Below are experts of layer 3 (counted from 0) of a mixture-of-experts language model. Rows are named router (the router's row for the expert), up (a neuron's input weights, with its number) and show model dimensions 0-255. Each number is 500 + 50 x the weight over its row's rms, rounded and kept within 0 to 999. Numbers have three digits each.
Before each expert's rows: "gets" lists some tokens that make up at least twice as much of what it gets as of all text. This comes from a sample of Wikipedia text that the model never trained on. Tokens count by the router's weight.

# expert 15
gets: "-", "first ", "and ", "–", "201", "second "
router:496557428529493533430552454578447541536435392476451452458544512517475532555590542591441438450488476463477445540532593535474534522523567435581550521530538582477548530408507416476485582570385506511464499450546541534490532549520407518456512455441494546517499484500450478551587547510462493479522565512573534461522460526533483613562443458575560520497559444525469492450400494450521464556413513498428606568600452413471491551511441596540542493570506534545449468467494548541480513551449473556461537497513570509509446464385498536557478558392559518423514520479499516505489483529575529565473484440429565556547533422645503567489432544508528492565527590551467570529536481490513506437500491459463464451499517545462478557469423488498524390465467454587533520525431454605499603455508506
up0:515463449524478398533512542476489540509447539469530455560569521561453516494442505494442583595429463440455478609474484523473454550563448503455456513528554622444484589564491503524497530478519481531440555511550448536575588597504580560459509464523446515390560520543447559482562522524587368611549520427527505586544561501387485495468541515462549450505427469513422491472446515377566517568530561438565405509488442567508522458484507525430517541478481494484525512562379446582550483443482472594517444410461591467476492464472426492509476478423520545493405441447469512456493560560502519512412465451509491551534489469570470464406481569554531477497518512567527491532458399491469360493503481586458480546511484464555452528472539460478591469544492413488527522482488518470441497434529515
up1:368440451511516443403489529549451443464571487451468553540486445555611542574425513408555613444558413430492507504489458473498439533475417560538503451603493523510487488556578561560499522602546425492502488419552559517485566449462410429450491488538516488476518561497457403485521480489445561487581484393556554522500508519531517528494523490486594454415471362490461391471440498597459490494514525423444461494458533441582513457507470486541548566582458480555514498500574475558515531479418471474530526508504431418516432523505564551446455493492519409480597452515466491543511606451533546547494483488404504471468438576449426518439381479503474452468481503440458475517424553524542527463483478527516484446604459522573448422522461442440449521555552515524435472486464470433532489515498529
up2:531562454547458448499537536540533555466569493584495466536402501432557544438489469464494482546530559437546408426511499524538438481455510570402540480556521414472505503522483422478489521536532474517501545564387500492530389593531549512448597564448465445493509477559504469525529534461498534478594562499495549522517558461427587408503491539542537442484545482499516593523503522508506467425508517528470428545587461510597505497479415476527505497490510526571497464458475491552429434531521478502593515425421482438423470526526434499616428656432487573636526531534453470573466453517479510489465483443531550470498505508566475415486420537462519426489528460418515576469536500546573568571491446497562526509407563482541504501475401453398498448519368454494495546522485522449573528539386443
up3:499503464505571463553531491560510536410445524464407485552546444544561513557539507512463538433546491506555520468512477460553402501511457466614518473533477532603553461494589396533405582531523548544490525494566512504559456464520576410544494482411544463523454502514510524428429479449496465478508471557473560461499419482495557432501531518458509415513395416575599532550473460582552522606496556494493496433542469466471461508476536496585507460487413525500469539550428429536496489470455405484424351437422489532460446493587488515466582442475510516521470432517619491552465489516505490463490462591566485433567425483498470441603509482494500492480456527551482442612475496479579506568449440512425554472539520345466576501540493467526475482491509513491540496467613527569542538430398492
up4:455572424472514514493534468526545491514460483496531541512466561510506512460496498512541495502459450574508401458508452470485513380498510483570447381515458476500562462607524468506500637526592432537464425496518514381572432402499499474489434548545480581343402493544548430537584434507558511479458475516590564398518497535504526527522580489473505522496511572454537390558506502555404453461455512470527485455467505494455602465450551470443526491480537495439386427550467484493559524489572444412440487466403452530391478484405470530498528352580425527457532439446551468483563469519540547489564596472462510423417466469451418474475551482434446522446447535485449511563528510497494543554478541416507461539573525454508487392541480501490501492483497476507513537530504482548500511452504565
up5:431524463508556548487535531526427489471431372505590548430433529618459538546443557481536379455410380575471583473406512479409455479529525525552480565498484373525570531476484497511581587569459467443530392501397520515437466452534481432490526509493588492534477497587568546547451464502489439579480478519561438492569520486456525469487452514476539510434525440473493459485463406394467556516491498481481483517499490449469432471389463531456470490466444411426562514421449523444458538514484567535520529437472558534448520497517461480622482524471523433507474414475506516570376456529478580450517540490403496578452621498459519492551453366502480456516461496535453494514552461517512455522466489585473558545509547582399517493467531482546495426477490463511510455531510473560483490479520503
up6:569457545395483494601583442599463485579493497475556444592520493448561432549436416484527441461500588476497525537511551441443560535516509554423386518568464422462553454397487505540520545490473578477488555539469510464433470417526572483511475551519569436425503515500513460527496491436550503386565527490496511482477449441457460517548514605486444499449467503512489449491542496430547482432530448497469403462506578563466573572515426476532520571553423522566519560540528627483524479613499412453550521538465507476459533395530463458442496453411520397465525518489503447475470483491542531532576432507519518472568433564489391477478436494447457556516463430387542546528457476517483492441559523531512562525464464445514504465482449513491599485499499521447643480479418453583526530451452537
up7:531462542495527494537536533379468556486441518471589532445518406494555527493556515517544528465542515531388468468564504550465521408651611432444488432503470501525528549409524568502484592441546609514506484526495454412578487400502460555451507425505472498480568436484456377430456545458403434518454497440464531413367458494461464495520484542480472516512573462472471535453501487482556505479495521557508468453557479513482491581544564494570450400511535544500476476516491515469505564403473474497538513495494484566544527549482493491395521441464504545561498584485570408576517493503498512509547481408463317425487471532480504578468531496516552535457502504466520584588502521434473491528539413466456468450508507513458507406474374497528482483503498542507508535449460519529562616487446606
up8:396481454529566461533507452392391396497433494508575464410472526448483426469455531466467473505589549492577485477500459477523520519510526531501480550555473596439562468445444531511465483460493517562481557596463504488535482502453613537578509538536491465517526467493532596466487496511513471488503478519408378549493491483464561527410512545488510492480577427492437501565503460480449596495551458500453540477557523498565570453494436525455423562531483584592504494472598565655473561447551506530437462551430499520467505550475546516498545494426467528518333513479456434562483433476539477470505470402414395498548561481494514523537482479482477473535453477437525471518500456414461490530473476560486553448400500402525463424477539470386462488445503489473467356456527503469501484393584472
up9:504513530493537580483520488502476481384481546577475504497404464506511453486573522511464477548591533465587642467494600460507448470473508502477418558483487508485520521493533552582539464415562504568511523484577451463455524529453505405513482532492447454499426532480485451631442515412495429482457608437427526538483498374503467523534459445586529526505553493528443495507590451516556491513482444527514515544506511437554477427551553467511541536489417551507486427492536494555530423523527539516520420549463440595506503518597498573429540555331503518424548474488476513505484521519440508468473512471426443513493567419490495469509508419517526513606510489475516454584454502539403522541380476573498489448515457417551505405475471466559461456455518522418638520403506484601510449513534412
up10:486515458484456455568487534595513545572399446543498501452550507572530586589606475521512503547482521525446497521506518465490514571551437500474485580505438444501574509496460491479453576522592480447588410366465524563446644523557551486543489581485534426466572481521499478484534500420455518467487534451593516455468421498469474449506453455534502500530522430392489576401596519447497495556530520549422467546544533535440450585449408449572544500500503600559530460540461463419515499491448496522409426548473525509496488515480479561404506563604513529539498535429455557479491439448519506577489372465364552483530548476535499489489544467465583554474459545496451576461511565520563530461525584479479518494503491484460493496510487505423568409480443601402543524461511437432528504485551516
up11:393530543527411594496397416468556489490503467577474439471479466533605477529520558438553528413494499532491487511499488458498408498482436592506485531464411436452469557577523522490500515492487491482464396452468394440519506505530488472502567443459485503459543567483510528452492537506490450521500480515505460441415434427443494489499499505504533403520541466512384557579440501528515422450538587481474485513532575422548576483571508555564436445558569444535503515472537604511498556562557549516524484457494471529531461438448541472504497528608460409512467509538453514389565430483489565551481457551515506460439591509539469572488455513516460531546419545465457464545418645440475527616502460526433450520485527573518556612390493449540477480504368518476448596484576468504531457446478449
up12:519499573473631502533494535550481504559470518525502495553581495449527534542606456526417553448597449478389623461439529566394555515435485530548559498512561463533557470538561466481445508412526512489536486567503505502463506464479574559501504429462486617476482517415565530588475537550501473393575558526518466427542446509500455466489504482449456524568535588546486547382565571424441580559481533605553453514496548533441539533395533505522625504499427515468532474421518492455528536554471498519594497551554514460476477451492499485399546460589477472447470393411515481503504490419527582482520488563467518417516525473464503518500427581429491437456430500440447466471496521432490489467535566504542515451525485436505452463482433532400471490498491600498502579437471483611541520477541522
up13:486483592572497532464573523435543534436395473519611476447503405543510528501541569423509548505551409445497529566475495533395589529517508488500444527479617574464543499515524457558514459455491488539501444597443570503506530479448485559527513511580490421527515513504508532504503538492495420460524517467496528456551399480469476559520512544479494526470530452447456457515607418466479427492525493547438519495445487583543480508535436513579466596572462468627520456560561481532520515527548523524497492398496502516392455490511492528450552549503528421451533485482504415513574545528527586488432566580457549416495545528535594404520365550497523498494563557540444531400648404586539561513534487502394503510485450535492541456548538556556497471440510474443477469434416453458508482565592479
up14:477524519498563525501446515550433490501556446541467549558424516515442472475542529509454451535561498509574528518497485604567505572467506442516404464460445432587445511456594506496515483576507442542442514421527563533446457507469467517557489526546525440548411527473411501528509528543510546434479496584497594476503522564445437512559509493483522502479496480533491469614489564526453463437524516523477585498461459510512502478466360464571542351446677609477432462487524527483510461523532425410625477486463505472580475492391489531473448604588538515404537514550522438548512503523480444544577481533466551503416537514424546432514554520526571457468448515423496525486553540568418497568518478477386472510477449493498538467457509415390565457449562479396486506445460479550559486504490479
up15:440543534568571416563459567547489490517515478551410440505436545483552480472493425506553507410491486458485393552485475533500511440487503455543572448472482495508538467440482462476481495452548506428454547590554520456602550576593508529574533465464559478507465454540456541450449544525423524481487449529521513539471525489594470400529412620523573507566535476588617566465508536538501531502481480444509552498556611489478550554512471500537399528439475538496536476536496442538511474526495447484521463458503480503506524467416539393476471528465555623454530493526501536466457435549491466560546572470580404512556574546489544464431445605498597473482484563553512525458389531533376516442465398468524465546488464501521582559601515558614449518490472553614570499481462516559460531554431468
up16:377423529430490448470536565569458476362548507525552430474529468560579555573472509537519411568499550472513546515510557555512467552436458539520413464512482531451491453443591407588567512528506551536569559581480389456473494480476510545466525497482491500529590499468553389520390453536460562371517572397444510409475493549487485479462633495454437455426475427557492413504507576513568451502453492470526490530513517518572523547505454522440524493542502458495525520574475498542481509547506460553535446456492486535549598504451433486558593522507557509574474448453519592524543464505507550449582515459562525589459520489505575497522531440427479514460517473543362452462439482494512496513512447437502549395476516506484481493507437536551610516553489505514399505439484487583428510448468436

# expert 14
gets: "s ", "' ", "es ", "\" ", "e ", "its "
router:540495469479426505451501526515453502455464489491487455539528486494549513517427507532429480485432499540479514531496623591559386528496560502510385474429521520494554530506510450556496461471515440587467390517617426507511512555474518457556471509471494542542532479454414437533468498577529549424433472454650532428487543484423451519588468484493493502556566419579476513601536489488645521483486509545365516503499538533488599491493557477515408519497429506456541523559397460472428523520513550622436499597503472560475439572442498443559502534453498528441475511513460507479563471490514511548547411445576500543457506499460632489488453500452567410524527547452491536401531468512487427521446488436596416438454537496487492533483487537521567499488545562463476536453514564513628554446439473
up0:589526516369595504521556558491466491549544520547570475574457517508518474543508517521501477506433591524496446461518465437464469469501544450611520480562460468549534412489577545549475558527449471616543477515450555565469465503484531561480484509468508411494603508584457503558542560377556494429531409503535469565512510513441493553564558514563510492452491447583442540503504414563482459514577590565476445534476511499454509485506526514485535562535556477522614465472489510422572501476609445494472557568535523514507503543450550415505590530617440418401497585505496447524430378508548467433572435478505485488591573478549515488503476566525508532449515495487487511529434535534557603615531482516560431495579468507442501507548573496462431583433488505568436575500546582533543472493467464
up1:512430438561479519518379605474501394524445451463527517482524526558484620517529545460515452540456487429450455536500525536483416480545522470591451488528517574496576457453484473530412569564536485414359502432494549489531494521552553502541490551526475492537472553572424547533549496574533590447550516423439560428592586495454534485446526538492522519487472623464422553496479505383545504538499516447514516504501559436443506507506460517567472477545561503472493489604525522518468514557509505342580487423492536553497499451463535465579450487507409489549537391459461534540548450608513526479451607517464507524527462532516516499499544524509560513489568519529524495557563532513511450518497479503500544356583567452426375481533527533496489531485509471462502435468467436587387500483517396
up2:466580444575432515500537443446438495510406534537543447592530469512439487532391538531480479531496467478534517558562471471389501453571496424448457542447583431525543545542504459454444510533541461472564419477435466518447619526479429572473479496454535479413508485436513490580550475394441455523473485599547474486482524520572565554528463477463484528484575577425489537476458536573454560579606423420567545566437529496404426505531514471506476411539441545476476495507507549419440542488439538595519458504493557534517514601447534531443401535543447510491470520563515447442498555455433467476533368518554462456453422534517547489530508445535519484504540428533500529463454474516515553461549534459481420537481400472526438449454569532608478460451535538584566474536536426503501491464411414
up3:464502453388530437535426537571418621489485551541437591449518574462420450485467436371457459621470551527477470488452477504489493494464522461466545438509404508462478484485504536503578423398519423525608398531464515456484573500441498472471448494440540432510501527503529466474513443527509461549525471439479512573640342438473588505489532493621446486459539505570471541534480529525453557522521456517436533529527424445479495409616494466508476538525498515479480505562504447502467464446572565446534468505496456545416425542498501453510510568459518462432487550602448473546502498525501469453474604495489462524548497507600532563498429530620475553570432624412447441472461529480436494442481464532505496466533577564459459541523552520475561547461488491440491415484472510484492494487448482
up4:568503442509480477495458505481532514639530517516630572523500569515552470548412419539389426560486532474451490530491514401504469537528518514442484557515455478521411532445439464542437484463435503564534489474465510495465508442495555440457540535509483618528614522486512503498548626521539499493515421520451487577557474540508509551466548572399517544470484502553534561483446464492536583462483540525562552497516502491454481479540543506455449573533572517523432562545441426507507504570436560465529439451492556574544428440453438529508506486511511580436561496516445430480527537586431544467447409528454618536548508502464528502456486545540478444583429597441357477439550476555539584566463472499515498499507494462514508443428503494426553566620584508606383480556484459488537450549499438
up5:561350443444457466547469489502472563505508546509476492510557477569476548575469515464393475498514436552474557472486399521538559434532420447499412484540524484580551421483446517500489513527534425482552559447478462452467477498514516490437508371524497455518536506430531534477586510450485539471474458508459567478509489507484452434521494441547503527524558498533574445525462582416532474551552440486469497544536547467522489566552466418415526538551496519578486520522511504598466383542520540442509401501489462503478529536533484494525410466627489499587510435512486509507526496622501382535594565433451494470448484581531410438529405472536448446589425486498483459426554497472534495501415454561479462565560604420432453448570501400501423483460542422575529479573482546555582440498439518
up6:573504510515491531425532483511362483516473490510573539563467519466572446393445557556467370536458508572450521523447505507490570554458550484579472542533467483500512500471526515549524534576541487482503459544477381499472526501534596482492514575440559501463460586401500529453548415542554499512461464471510480544446459508528461462547441551504388487426464485433388480473501473555507439518538507517492376473467472499482521424473416467466598576534468533491591540480569496454600540509495476439419570548559539591429542493508416552518475389534437559492504548563417479526500530490531469516446478421518547450552460523514488487484471581396561585499489547489521604509550455513545498528422601441521482376540463480559509475577478580520501502441490534493590527550534563549415603446510510
up7:511553415542475491479581533555411446444544518571525443576509518557527520439408490518465498496506512507509491468578438468546491527501509533473469593548571581573421460561448540506580430427510477528598442524400528474481440473480453483432515507510561470481535522464508471494489453525519574387508554598540607479441428552534496482426468575480573433464368535521495478503505598514503500399536558534485559441511448519531437464437418466665541514484564476479468523461521398510497420533480554469447553554454483495527463423531452625504513574507474548521485508436452500583501502535466553554533573587453615474525479473427429508438556453532543433482499406498526557480586522550522503577502469568537494434368563524577491508425509515436559491477468488530482502462545507462484477482534476
up8:464413548484535468621498480498443569518584427452546486543525450511531429561508599546545466387507564456573409423514481447509423478552438515493500459546480483518493530542549564589496554460482474497540454543480577459534554492545354427492481491490549558563544553586519465543391512539530489547559539470596422559517545479450635457452580497512438513501485525547436616541468487535559453530543469477478397498466584407477532493450481574584434417551495448539456535476561534466490484487488527416464446476474513556516489538488607462523573399515558536449475465555467603449513555506443538430446448543529561524547412540528490515499480484437497499477564565461489525540550535551515457483511435562466541491471489506492429493430450540413470512507513517555503573439561556404458561480429499
up9:460426498528478443414425589479453512404490572589507466615534481453449530475533482486562494515530392455506518512426475526562492560562567504479486607501426430454457452484560555548520613452512441510505464459448470476471568529468465469493543568402462535424509476441557485459480485486562526557516512558523519575455491446500500527474403484439551610525461494497555564387527525430488460600527544455525515464573531399504569563558572468370532464534574531427480493532440565540473589478517451497461473506559609376533467453535431414503519543490486586532511563550510525446486532433432489502531455537538547562530535455522439448398514475593527501431455515521501514457534469529446622493513499472550546506490500426407565490540502595482589450505487508537459543495491447461483513509567457
up10:581442424507571626553509495547508432383460504544514475457484533520529436467511502438466496447512544463419519496442509505556579569562604536441401511500497490440446410544473482564554469537534608526530523438506506496519460504512502406442509510489444529460456507537487585526580575518567413496489435473389533448528559449524539549463589494480506434451568546478501466576404526462436552474519491488477501600481560446517460560446455477475554529470485559492503527566411560571478479507448466421393529488439517469474414481471461461497574528458513554530515540445442453545486475562456517497473562464585558455462589474522480477586452496507461484442506460440514480455586528541510515504471462456506439594570399357548512530452524398463483651517487475565499472440474539444574473545527432
up11:521478561535588493515474501525437389517503450542485492523524481543513506518544429451426574496443648434386400516491500463464513531557519562397550447483489484472389433494364532457505502515511545517458445475534525530476486516508577412575487509502508586539420437515466495490544540638439485507424476477454416498564582478513567515508550508456456550491569449447536466504555454454589465477389467431523463454514528479495541518584484459521534456489434441510531480448478515532393522566487589444538526417485515473524459532517476545551567570402526486423510534475506591415430465449394588551521583508589502454471532409518470516407471519499508503541492455528515481465463548481469451515531445560472499474569529533423569511541514491524456490488655508439557483542546550431554470576499461
up12:517471553543516455523421470521629575538409462384528559581471610509528452441490576539527412482466555533445498484552430455536461443428516376589531500438520435604496600516536462423507547453491573520531478472448535497535558544569521531460450475462533485459427569469461571581524489531474594553325475385515423433522570418552449503555571558471581522468536445474508470574472373541545483482534453480437524478535531487432499413559499497580495464478614464440506484498454465510544491493498481543508399439493474493546536500486506430524520500566496551533513468470542467488508453525482492545510401506479442546506470559517521479539499527511520451478520470556449489398527505603443464494506445419442606496509545476527498508481461490485434528499453472511409474491471543484540537543394426
up13:506550568529478519634451480523530510476495506443569435546454499571503682477500429518535501526456424482506559550494389550471431506525547475396423447571455592512560542468520480520500508512465597398501527433567446544520492536329365575519562513490533437548496595536564493541488599437502479485534498503492513534497469562435555512478481488480558493435453558536526476510505499558488473500461437508550497526531487456469515516540484502466483483517543357425508513499399492545597491545450454405515517496539453495482445527494559471615483486472454522462479410523640471550531529498490493486492527466529438466524466472556616491497537469430533435477560456462439523529609586510529470510491435557445480419450396479472567551516516531419505464551561503555463579470548541503509454502464499
up14:574479526558455468492530545537437561458519535413494529530490557492481506603421461589532429526581497541477428564471503458527513487435473545507442484489535569497488549468464585443411494433474555552597621527541479577493534494587550445542565503466514472518479436518621500442519496555477532546484455499547455472499539587512487458598536448435465514438526442607538480539534503518561514482519454544537585567512432583554481558575461524538519559495455553425521564489557525497532377429589505376499396477495508560499595483519450502492496497497485541515460470440500673459390551527618526521466561524514449513493540534566539497566535495528401538603515454477417546521510502564490467553436494529459457449509578515507504537466548488623516486499581542503607490470494494505512561505546491
up15:529578491524510478510509485497449509446504481468507490485459465580524500532434495475540444457577535533453447498456475456508525489576542550582479335496546416560444489486483502446399499462476547450546498568610506502454564478504471427548490445460534397478420480521524444450525523525404528557492504631530580480542543537575539477525505551521415506417621520456451587526585586454610489409608554426522490536499611479533511432586562533498504503509507525452543501504432481493502548515499573473494400510513480449549482481450552491481452507558483545530501521512500540447481531476446526468427427455540457425443399459550473484536528417528453578509462513423518534536550443477442475545486483498537374472636491523441554479594539505472398530562516484507467396465482544502564573573437546
up16:497468505538465506463490480475526539554377491542500484511614539483484494513518484491546590544551532513527548539438417525583516480493545625519390489494488506496428549407443493491486449554428522452519436475404471409483515548490541513551489487592474469471499450469586416508498462519467513559525495465453459491533560451454513462540413552554513516476523520536521567478517608488573532537499473448540352478468403452460528495531514412475477448535571530558473432465464558449387520464529531465473432426409558503527443554526484505538526418539472470527568492554420481530516457490491438451546501489417463403640498533558529573510493458456468462529484517607486451505350515447605504486512553426448509565401444535495468436460647473547489525483479461500445484572522559444441456579482473

# expert 10
gets: "of ", "in ", "to ", "with ", "for ", "on "
router:459512462490461511492515493504485526494513504460465404488431513484573512529457505517562540483417467445588537503537503499475503336512480475495486494469489520594425474567464504521485591517438502508463420542469503483431541500497570548444468488479522498468594460532460496519489477565438492519453420531568442414470624484544538552499478470435473419549478448601468502483469580534557505517486505542500486423531498418419479452466510561537582495605455485487480473443485395540463511414446415527501422443491576476512432567470426497468495552396547472612471473544481435432534572606500490445559426510622541542523516442536531516457512507482547517476562465494542516497441418525565589511515553430511367586483546484478554489510524353471478442557504403492488554523390542462450474492436620
up0:570500500602429555452384539461460467528506588528499544465450485532649506470530463488519491494532452568513584532513514539527561549515597521460479530488438541561579640537473366520505556511530518516470476541471501583573580490479427485449496491490549602507469527475488523465525559572564461522492583502532515495519466542503596622483505495466452536554585528601541619442501439392463538619483441442496492505477449502517496395449538524584524475464460399504492444452466501560587512579526474511450557468503637533512492499457553454582475456510509412433578610492532467457474586538515542472536498520484460568592513528424482599489495519490477539507555536523406517565499479520433462507475567504411457557529526479456495511487436561501428519476525493540442447447507521545495504506539469
up1:557595498514449461558430469505470532511541475473487640378483457507546446591410428549499548531547460562426502469495462594445471566479438486523487508493447594535515544448584569454486510504536534566478605448547519506499492455451502494452478546562557553503507501477522536474539502577407496418442476515404454590490450554521506494454472399509388531452496488472498626505436549543518489433451510492480533608449459443502561558606499544520481496570483462479472525476446499555527450517527525401470444503390531582511504499462531426454533459424376496459416523467591552519506568536494477533523465484517469506585419536488496538371608536459538444493525485559524526489505474527532507460411465537573588437499489419470590500548535488521437568497581470459473467423468521523498500523400519
up2:468526565539444496474435486531488485533554611631441492532507442464486470522435348469495513458557537514546438477480508392507515538535487518541537506601500556472576482537567535426518441520431467577495553476480491402587486406499459544536513521543472490546472551588437455452425492472451593444477456475541577485504369427474572591435531572500507426498385522531457454466590517498538492440481550541482465466477546451469503480506513490541452455592398433489504436425524451436444548436446556483466462555495514485533415526479488499547494572623529544477464497476499463430614564621434438559568447558516492467528465570501544508494504503514477509555538533474589452460487470423494405521475495538454457526499494497461488517435491471406462440552535589556413469517458445460541572502510536
up3:528480476510412494460552467560604539448488484453569496488491407528494540602460583487520527503531529497468455460530462574435478545565533532521521524620541522543477416530550494567541426502422438449500462554461502530488541432520407476549508501494486436498527677541530510510434535562537519408494556370491452472506496561476426536519592555504539529547459493436427502450549456535523431496612449487550555482565613454416532561457417529528498528504479306568477489499467534524518567489465435512465528513543434440495492463538516608487551461501464564520463536499499455564503534495517522420422522475445475508619585533509482455463460562521467526473526504442470561468474405527540383460496521442489464540451488548546498452542399523545505474495471457570485566499517454517386489539434432
up4:524458549595492528526441489433556497478488411495414543431450528553539486487507496392401512541493481595573528391490598471406564536452554539509530446545580526485520531453520628442511460471510604563527545662466512508512365529569520513514499575472605516597457524528484438504422589532500481494534473470400553524476459526497514518373470553516423526525490552514517533518545474521500492490473506618505473525482470534489489483431469443536603451524531536523516495498530437563424517532563553551528515493454520454546534511435474506507441433498529454446525574446513523426448428535482493451473455504485358588464544514531522447356526459520514474482571471600411518559518473548495494518469487505449500527485450466546424516490546537507525503440567483596473512451448476466615508482506427
up5:484439491528504434524492445503488469430448526532485463506436468473506390463559519526552499443455518519509475479480591510424568506545498596465607557523464459533511559483587620385440527496553461496557548399476509463526438469523588462557547520421524424494570462559506470446383492510473392563532468443457452425488462596431507487432498484450467516427550404487453505428383536487396447507571437456466497449547420465527465493570433575489501512460505425424505474512419455575510473483474494493500516550514454488451494475483564540492489464576486446511462458471493581487496558495491555485529567520468475507517559548538392535504450503450539477533498490513452475541533461564516513461376505571450367538531591368495442604474505521496538515496565562413542538409425522523439516517560550
up6:569513445508511482470543583524485511559506562504523482505475462575524463519565504589438580534479586408546405527488469579463562567529523551451528378471527452531501420491467451405484562530494456519523456569444546569477442542496543645442465491497570477387509473581435501556550440387438438544501523600539437492466501544507570486524489555546494557418402531443530468587538554507479496497570481517501428484380547530545455491465524459514454638452486447540514500508555403478499472510550491546427500511507523437524453497464421480522468539498615466409425413551631497496551466433506528494445436463588532452518473435445476511528529560524541484408545559554522530409515432536474509531477464556521512547500537478411535505514500566519434460535508556481502565518436512548482569581534495
up7:437532499508502479484490555476417475517544462604492488467479395464497485505499525490556579546485549451448599419461528535529475521535426569441485374582507489505472482497488515442479517511508477544345498395515494515550506514447502475451475487470546411578537413582523555479527498484536450457508439518464473534470444504492447558515513454519474541520556480502483488574503534495469484541448464537480460576463497467369572458515534417480637454452518532491463509618520555584554470507515470477408521556457445621466443493498476530550450517451492513523461542466395461561527455416493460548457468565468487485434578516526566506523507521550525424486553582462363459487474491503535415560491525474447486378489499510412433439482393516574505496455497408416532493470533333580433491447494448
up8:458578510494548522545471543532450471464452424493589479490503446521612539547483537511520562478591544565452520523501544503499490493580507524510494429480487519529473536340444419454436579474543443543418432449495439531514518449448483506446410475448546563448427434472512548595490479499492601501459535467524551477483494470395507476555480567441523480485490421558458530558486500426554529495502413545455552456419454477464515486463497546472464498483479502546557508493588484543486537543506542494484545524614380544462469469493451526502464512406553461451481486437510481468459469429446450475454488417465592502496469485533435522541492568473398487392507488420450493469518466543672478453436514512550548493561472571479520524471512334430519393537503571555459463480542393622530471508435549
up9:505476490501563497635625502458568537473501496519538487493518509531486582483510505597547575468509465444531410475559501489438548491431547503492399513532515452505555498534573500556465574523479527574519488487434452435503537542458471451512484472429546451470529415504570590554512594447591416578429492465539423480584579508558467476550420637481479465426446471474392506504472411497499472452484457552539543535503422450454444493462494471479539491527547446500466509533441591504522524483477542454484597461499507492484613546471476454500469522513450555570491484457598559439487451540489514468413537432496561506512534426481537548516467467399487444442478511457457486573553504472585516517532384502416536528480485599545462486603463440490339579532518455458484576495546504449603525569454512
up10:553604477484541507630527377570438478491485500446553463502488506496561581439518466518611515470521460554562512460525477506492441386526644538507434464471505471494517570449482415494454421449471556504515530498441441522499524548523510466617500506530497509480500454470448472473450475499516485583419536530464470499493495517511442434481474538495373572544524473504500537597559591435494456561461526421490504561537547437502513499526453480573501480492551529435481563618584529498562388596563461508423464573535408484491584506651444519560551569515562519412462488428436464514399466538464587436457493519504412518541437529520483598511512535469467452537531467483486478563570483484503608484526495494509520544518462401493518504440521472436505553560539511488439531593480471447492439521580529
up11:470432530442549524464441534561540430492511538541423497580539485552473509450475498537512490480463495482531483459479516536418575428461466529510492561575517498401549367519524526500486423456466554512536543448507497479452519567602478500555451497545462501451494481529507580499486547517496581528564553454587420464432480539478505490476525548462532462484436623545491521455480429461551563541634517419552438582479421533474466554479493492459568515513511518462452522441506487529503495476451531422524499550576513406599571538554476424529501465463514477501602456511555605448469522456515447548586543524571552503523493417446564457606574602514493506499533385523570538553494447538455392400628487544493385536536513440443481538463476492453524480472391481525474549539528465569564415558490408
up12:602494558478463478578523596450538443500419450427480459571433463530534543513515452603563474590486490510435476455538503560534602480574596418541448530507372469469504563506482476460538489451561552429553553555505478499485529520498530448408420415510511490567652516381548391508486497484491514528386599544566510514503436460515532469494436517439462542478468487443506479462551489415535523572415411556597524523545394516484552597494484497448498487535496513484513543416517513491513537513472574564540409556574522545488498525547489511522482501463509514511579397491521420517491500541495492459541506482577558507433540517613586476429540462464581508420498519509554509554475489545467570502494468466503571517539480495460493471500536480573527443534491517466440598545495528454485558520404629
up13:481433542550522489578487505449419501529462365352418513499503530566520424513510407417511414572515520554512530570437522525552481542592500486429587379512528565469497571540509424508566379436502508546448514433462441508387425422477515574499482450576524523507527515435520532488586498538477486525480513490458391576407559507486466548556520510575491553549569454514478455533530438507484488458587516439573385523471557475525524498579494508485483526473556521520579485597485479450581524528442503436473574592464533527449552490467465462531460435427475523499492416525517482383450526531493534433527516440437475487527409473501388493514584528446456491515421452484529533474471497483501487478503589504537501494513415468473416446471489469451535492449546458485585484549535424492608527565527498
up14:468429496535574534498483530493527447498452414548424498532540537461509540589481395484505455553556541500440513504540495488493545503513434526555598556581428445550464550434535442544537387493495495458476447592485467507454586508554512410489455446516438478481482583502525453492421577504507422434524476543574429487445505496392402463504469522452529447412517538534572484512581461522458514511438557463480466525573570452543519444449439520597515563562391479572521485423485498482478484581420601436339503495543517502513485491513588463438566477496591517512494475499505537480504435517530591391433492408469455455494525482523502479499447478454483448518453528493485514554547568395523473572412471509463553546551545526594509488514588523524618489572527446450490501568451445464490451571529408
up15:475529533472533551647498490429468518564498475419548454542369473520497507479469438467549466547400496492541545462508532524448557519468581597568495467551553579508500443467439615533486542518530565448418500574460483552484505475492538490554434570530513550516465552527463518550589498517435549491539503372552485546551537442497459469400558535447423480525398527494423480478606453563499471420428531490501539483511423481514452502457485572577524441562510471461534538540468415486552503492565501407482563545517533547556526520575525512481449480564527584474569487540575586483494503569435493471489485457500567509469547475538426421533419444608440399484503457526493386562547471494553459540470460483512465531466357493444555503519517527501558485539442415538499547516522548535560445601410459
up16:544495470590609410459517551509486495545509553453472486512462457490420473587482424569539470589496566555543497442463525557472408499540444484587457588556441467537497479497465611474464378567495484427459501458558442508427407526504498487474547346561424522457567489547535497593455469533448524505465487404600571529489523442461491512542502549534409535510438481477516519570457514586563462457562514542578408582458511609422525463523502569465471448468471518518459480522536513484471583473497496535474585498402422444444426492591519584420475511405533501476583474485470500538461470464540439422622452476473529500555525466574502516528492528437441462623531495530499571515584552534605445569462549467535517461505472464506504498488574494479472504459484474509532475563480457520519556456503510